From a checkpoint of a small mixture-of-experts model trained on Wikipedia.
Size: 10 layers, vocabulary 8192, 56.7M parameters.
Experts: a sigmoid router, a shared expert of 320 neurons.
Training: a variant of Adam for the experts, 7208 steps.
Below are experts of layer 5 (counted from 0) of a mixture-of-experts language model. Rows are named router (the router's row for the expert), gate (a neuron's input weights, with its number), up (a neuron's input weights, with its number) and show model dimensions 224-335. Each number is 500 + 25 x the weight over its row's rms, rounded and kept within 0 to 999. Numbers have three digits each.
After each expert's rows: "gets" lists some tokens that make up at least twice as much of what it gets as of all text. This comes from a sample of Wikipedia text that the model never trained on. Tokens count by the router's weight.

# expert 2
router:502494487467497475495515535507487488535459525495473471454515488516461461484486506490499550514494490495504513511499542464499522522483516490463489497489525497483462555540518512494477506526545525469517516508514510517498470464486505472476527476495500506520536476468465519501519503469483520506493442514506497492516455520497466507470504451498
gate0:512499503540509445511537479510499486484509441489535500488504500463521512520514493548469492472505491485492507485478533512525537496494436535540550480486502483510521536483560523467505478514519532483533505502533543479484505498480543502499513497467519508504462495485511504470511508517493528470521476461523495518497531483528491495498496506528
up0:495513508480501508511498467503503460519522481528489499504511507535472537498512479514455496492512527489499488583509529468508511465500463547561521451486520498488497501502510530496490480509535480498471527462477524510487490494490507471490539489449541518481504503522498483498496489499495518521481482507475482481474547514501501530482470546484
gate1:500475529513536460532492501483514468522476529554457539455465515472534482536514489548504500500523505515477502531485530441508475503511495490486484477539507467468496496493485500539512479536520538523471518542442536491465505505481495531569505481491496513470468497504467504489544502489522533536506538474489488460513520516536479524532494499503
up1:488466516452457524530486466484494534510497503552489481513514483488518490466480497529516463476480488505540477477481528529485503476469488492550494487464495533498469505480543511532492507491491495467478493491521520511516519485448536488521524486504445540518497544516503550492531486475483486512529506539532465479505544485498496469465505460542
gets: "a ", "an ", "one ", "first ", "part ", "other "

# expert 9
router:509495514510474519492495494515534486504516501508478510550516499507486455493481452495469471543500481517489461525484509489513493506459513478524517538513541447500450541504507517550481520492537525489493536478510509534455494464472530499477481444514527515495467471494466510508496527481475508513528484509502484477463470511453490468484522482539
gate0:478486503443525511503499497472508494499477502525546485498520501507486523506491512504512460497502537490506486462496517501533494510458535486528517523478481511495470463489510475512514498511471497484485481462530551508480495566522443483509530503479519519485484482498454506451520482502472497513536489491501482501512519440516500512544507473530
up0:531506469478473512471531463500506482501476482491495463509499532489484515521501553551515487477503420482490461496484500476508518449510484502442534447498499495519516505500508581497523489500495463509511494468478506516486515511466510486490518473501498558493496481534457533512516517520496467484507507494497482544512508533524520474471476466480
gate1:501480476514481493532493496465570548515455495527477493452539545482460514509500539470531528471503488543499454474499548494519540510496499519519472504517481531490487495480542530547448513520478501479525551465488533514504481458485484483501498496488538497535493474468470518498485484502484481479480525484525473533504448538529494527512514521505
up1:441515464509542490516502526544461492492557480477516497485495503487533504452464478528504498452521537503550454517517514496476506498476458518509543522512519464521481506518504506492475483469525498513480457491530538529527512535493483541502464504519492526461514526522522503480504475480533492483520501474475488498524555473459486486529480481479
gets: "the ", "The ", "was ", "his ", "=", "for "

# expert 14
router:506478535479469504485526498492490479494495488492484482520507496521503469532520459516505483439453514497507506498502487512476491498488513439476516513516530474558453484488535513507490526486486493449494498475573569514487483451470534494469482487514478507505524505493486494468522502504497536501541515515498470505480481478445501502508506504559
gate0:507453522505463517479523495465506498491488471504494525467441478513501511472494505486476502536453470497516573508491497520449459548493531461437490523480484521511499494503450475523499477497503524473508510488488553517502494472526519503429492493503501509481497505536550491504503472512538452514549495519521534496486452526478453439509514532536
up0:539460503496546488506532423455522501503524514495514517484482520488513449487488468480502511502456471488507522502459492496452520525520467509512551513477453480542486505491514489508456509501529479480487502488502515547496439471500500539499480474505546481539565489517530509490508469533505509486498484488499505490506489554470499463486520529495
gate1:486488483524508462506478504496497460526506499506498472447500518508529460488505535484479537524479482517487491472457530525462530499493507476419473531538493472525499517522516505467483485548546504455506528470495504510510504483548488518484489475501491500493536534521472494508544456466481519487482458542495541553498488485512506548482483494488
up1:496497462524497521502461511464475488504455509469526504524565485468531457520506474485445529514538519471539525486512455512501552509505446505453517472486492540475510474488500496525455474516546471543499528498547499520463490495545500534483558462506505501501472531541476469510460522513488521535488504486490511507521458547481501513497546473478
gets: "| ", "==", "|", "his ", "===", "B"

# expert 0
router:521478532523451516513537487509526481483481535479490459531528518465530469506486504484476514500475505543458473459478505524497526492511499521487508536493524472516477502475474519532484549515511527466504492502469474528473502450500538524565493473504494504494535443496461509520517480492554483492462485512517475497492546489450490497515478505456
gate0:521504447517525483476481482487484516522494471472511496510453445511488532493496505487506510516437449484503511476539539517449515535483468504499480503481493477462510477526470468529502492446502464508500478494535524548489515514500519491519527521529472513519484525522519532506491477507491473505522513474486484502480467484469532459486475526512
up0:534484440533535466490493518443482466527522462501518484487475456523502501489512513461459505517490530519550528502565494501526506529467506477480505491523500523496502489530491489525502439445500479512522475504543502507481512559519509508478500510530469547500439509542504503495482482483509478530556495441540527543466507482536539467441494523545
gate1:503497476501456541510505476541535497560463489506474508486491498488556500507530525493514520413519520475468494525467517470477492492515448466466467502451473504535497508474507539480506564507512519440484494512551497453508501503512466474485506522455467488452474482460501497452491477514458530488465516507538502500515522507463435522504487462513
up1:560493530511514497500532474524481516448496511512479495512483530485486523470491490531507492443487520516543476479486526507492492497523514510504509520489518438495493481540494556515479485486512483454516503476488517488453522505533515551490479487515503466528482486524481467488441466526532518454537477492509500483503456504522426491489457531499
gets: ": ", "| ", "= ", "\n\n", "The ", "by"

# expert 1
router:476472441514526510495510523493513457493481500504500476494475480517478507525515510499462500472509500512491512505482517517483479476498502493487507552470526443500495542496480495471494483527526482501472467506489464531507455478519493519484489547501474505514530505524487481501506469481455494502474451499533500514510487532465451482501522493528
gate0:466457498510517526470535484541508474506515566481506518480490491491464484505467544509462524451490515494556404477486489552493492538497559494472472479506477537518515505505459471482521469519523501489513504541475490469478493544561504464476530490460466501535516440507500534497516495452517477500555475504482485491498499531504514541491472507488
up0:461519492480517489471507491528483528470476503493500504485453510492502520510514495477528473474515546536531507448542522511498513493520492547519472523541508479497477496510437502479515516456514507476537470486517475452475469478503508484471501492491502484501509508517542507486486505462512467545506475535505504513509497469474448526521483508514
gate1:480503545474463563517524519503532458477474525510501490477506538504494496455486508485487461527491530550524496475516466541516479508484516492518459488457509531494482532470484477478525551512484547490529537516502468475517506475483519501488519531515486490473515456484492461514519526474490515509513479501538504510508553516474490505429547509524
up1:460533501499500502521502482496501486472477540509497529472504525515478519518507474463523473512467540502534489514555503523527503490493502515564509486495479480514499509514485485518463502537538504498520494467538517528522504480494485484517481520471511514535514558514509465531475513477458462449498483477457501488509486435501505481483444494467
gets: "that ", ", ", "the ", "a ", ". ", "his "

# expert 11
router:531491497557442462530500535513518495501511494485487483496556542472495492492550476522520513478450505519510474487516496495461517483451461521490505537517531512520451525510494485501474493483475490489475514538526487515516472482524503513518453483482471516517527488531536473516546561465468507499526494494553516496520491487495509521495491471527
gate0:490470482474525462505497480509507500517465522508513467496489483535500480512483520482475511533496477491494496472473515504564522478512506499497478432479481432477501498528537516497479474525511494479482462531514490501503471470523483486496490482457495511492505500465484536500531467495477529484482462505508497506492467472511499476500477478497
up0:517534497496496521522537528502507451487513524519514532492503485485520512508499524490513498455487501499513480491505505473512480525511511510503518499458548485517494510505510514524487522493463518513473497518544485540475490498476487482520496504467521530513505495499529512470480461443452499489469503480512516491515539543499485498481481463500
gate1:531476472518514476518509472514469478443540446515480497473500522501515488478538518500506498458500504522462481493513494522527565494500553483461446536542493512503448450533474477501475468497514519511532463469572526531477532466499475468531504512495499507467509499516519442553479517474471496509518468504495482521491516493494491492447572464517
up1:526457474479482479514521484461529503480489461477528447536499510507483495489510506504477497503494537509476512481480513515505496506517547518542535526526484484499505510509481502536479488490465510475547506514467461486516553496503521475482536517543481454530509501527496433510477528529510455501552498549497490511548495529530472501527489467497
gets: "'", "of ", "i", "a", "′", "th"

# expert 12
router:505489487523520487507501510480492508524496473496468456480526504497443473520476514494496540500472492546492540468470543508453520506486490520466519504521545478465488505510510501501480478552497497512517483512523519545466446439522473524500498501501479511564514507515514485499513491511524487495498472480495491470499488493524489461510508485498
gate0:504478521508467473462536511535490536514491521500522521538472507493510476559521523539546475466505504467453452505514538543504501530475492494535500495512543496532489497484516518495545509527537525472516501489534479526527490493497488472523536503543486506529513477505514471470520491485472539498475507538501537478481513496494450481473493559529
up0:500516527493518520520469519476524513513519500542479492481508504504516519509483483501479485521510481533509517518495456510539510454521572481523521518497541496524503489493564518522493532450552500502507501488519501512475534488487492544533484518492515495526490506546512514484497432500541450544525516491525493538538494477505524512542486506512
gate1:461471546508487460522494498487482511493484497504552467455476492540539431505534498480504497483517538510483522484546523497509486498515499513487464490442533503520507485552480499455516533542480472466481532496497469467459508526532506523480486496474454558447525469476483496501482469489502513507481519509453489528492452525455567509522469488459
up1:516521513505533508497513485499491533504506481544495552491545473459549537456485486546488500500503515518538506534512510497481519501496504522518479534520464492501515512467508499493454493490515502503471511523525558515497535510460544501473446484492485472523551547506490506517493492501504509537529455490518476513503493521495503527489487456508
gets: "s ", "he ", "to ", "it ", "He ", "have "

# expert 10
router:496502453476479460509534491530517459502510505526495451475489498489477446497485505491497520502493527513514482480482479491525469501490511505481500493528539462543451482564484463536498463476490533423518456516515517517434511472481484500461478515512513524517466494480504514500505484465515499492456454474508516480485519481478487505512506506518
gate0:557505494478494524520451496491472487525505540506527508504497495503522484461478509508502508494531539500529533504512485488494478495496553518532495477468501477467495506461526513515489485525512485479455559516539530485512534524486506501480524494504508509485514457555491508502508521533507503513497481513530454525476477509490511515552524503505
up0:514508438555520485499490541506494514556501521503533467515526509517507522494443506535498520490464502518473520545476475533505504497505462498470470485495506461472518508509481513478527551525469496482523485530547524448507457495502436494489486515536546474502502479488482468494489494518511503457489516478447537509484459509508521515493529467512
gate1:493540540510528494480489505492517522498485452536496524541525507498496490530518502544505510474497509482481484531537499514504496521480482528469541475546520511517480495532451517538522466493463507478476503476495542465523490497537527472517476509494457516534509486486529474478480556546521539508473486487467511522529534483552476480493513490509
up1:471510487494522447493487479507513461447509496488538492492477498453488518514520440510485490518511531452517541512549509533511487514532499512464471516510498485460534482478494497470475502524552497539510488469473484507481474504528439517481509502480489561502505497516518483512512502499508501525514518468497518531471504483495427431505489530487
gets: "(", "\n", ": ", "- ", "°", "born "

# expert 15
router:507464522514454486518504533526500477546494543497469477488504498520455500442508483524486513487483480533497504518474479477494499490438514494457540510486516529513483549496507545526504534535486492507487527547519491500466497494489454534501527498515460532511488489512473510497490496425517510502513460502533540457513474494445514478495491503487
gate0:519526523477525493469522518483492497472497482487501505519488486528549512519503456490513481467521469498478510544525470518482515478484512499493509496535518477528469512511490517523489491466543518507506507435499523526525503462495525442501487469477509485528494508517536507489528502517516479498558494494445486509517461490486514509518515539504
up0:474505495506470515440483482512477398532494520490529500505497516494493505495477523532504519489470541486522441542489517485484464490473538484484486494515509510526506491515498501458507493509490476487551438533471431505508501534503486499501501537438483497506500483546517530477502530485474476483475475532481517487519525481532511484478440474461
gate1:541497514488473500506503512496471484506459524473502517443489484472509484489516472513514501497472539489515567519540460510468484522506511461494453473456489488474501522535516487536502551504480514484499507482539508491482487526509527502474438458504533481485484498517494495493495491517526486488488510493486498497520502522511468504522531482476
up1:524496472508515468510483517453499512501446468475502487516501507535527499495535499492511522498495474501498527511513499488544477474537518486507491479514474510497497462489507472514540493480498509492451505492483518486485523464484496515483483513520500522503488472519479445499511497526502493501457469519474500514530497442518472496515464469525
gets: "in ", "\n\n", "In ", "\"", "\n", "and "

# expert 8
router:485483505536478484522526503535536509519473502528468461521509519485529452500480499525496485490497531531517475463475465464533510504481516479493509519511544469487468530509527506524506522537497499497484523490549512505471522458492525511475499511538510519538518466509488496496468489479494485493477445527515533474477481493462526488455481472557
gate0:505477502510476524491456496521478486481472501448471512451468482502499462519467474492504461432493512490482519530503486443512508511496504491498458535498536479514480514504502517497505512489528542493481526503482513470474515440500542477463501465500480503513465501455500530452523483505496479490496533474479510480520481519438476477481504517498
up0:488508420508519497509481549509553529507475509487452469510500535480472466523527444537488512451516523500523461474500480506525501480513537509516481543498571462490503460507537452518528478466513520465465511517512494520510470492490525490484511524499457474512535472468497487459553456492477498473484446494518487486466486509475499499445503518559
gate1:541516509513472481496523525474471471520518496466511471481450493503480466434469467533493513491500501497487495513560492481500471506514491503458509479528512496520483535504487540493520488520480524493518532521494470499495521491487527495507478483553512460565525544551512480439493506485495494504477500538447549500501498500525446513461484458486
up1:461497525524523517523462498465504489505539478460489481489501553505465483443510502501498500480495457551494451531489474499515494457507484511501486534500497510509494514504491521477497491475521514500532465477482480522453511501500476482466451477470508453536509478492472528501459459494489474506473519453503470540461557540530553519462469496498
gets: "by ", "of ", "ation ", "with ", "through ", "8"

# expert 5
router:506444524488463475499521523526538478513501507503446469503485493476520465490519527497511516493467521543496490464476497510486497483504542483483512578563528490518482482467492501494489516500480510489497537528504501534493471496503498525545504540501462510541536495489459500550537490443510489505499482496483479466468508517515529466478518473518
gate0:492557480482497533521547485554485463511486473461506502508543534519482477548494490537518527530465471518519487505489541524495513512471465469514496458483491552507490493479485538515499515491445498502495497511465489498463500512522544485516502463463481465519478489469485468431528515522484525471493479516491511510506534490497475518524501487552
up0:504530493497486498467502543507459570501472468535492499502515492516502524501462460505502483479474501456490461458522493533458472499478489485523504507559495497548488527471505486515507508526515496455524529495510515456510486497466518514526507450511527543569514465525486506513487512473506532507491489514521516491517479442499472504479480483565
gate1:506528447474505527489484482534502514482523496544534482524462498514506466521558494497511519555457537510496464490522487517508516530497499482493539509527517487491478491531485506525462485543501472501523490507506485540557512487514541507534545530504490488557527466462522517530499515421495486462491530542525493466478494503511477473470524524531
up1:458465454487531521498467497486496477506478490477515499519519549504509469518503537506504462539508513510507499451467468505525502504501501498516491534503490502483532537479475521512515491492484506472493473553489486517503530530505505455485561552470503513497488491507509540524474515524490507443466492516472456469489452468465536490516501465501
gets: "\n", "==", "\n\n", " ", "- ", "==="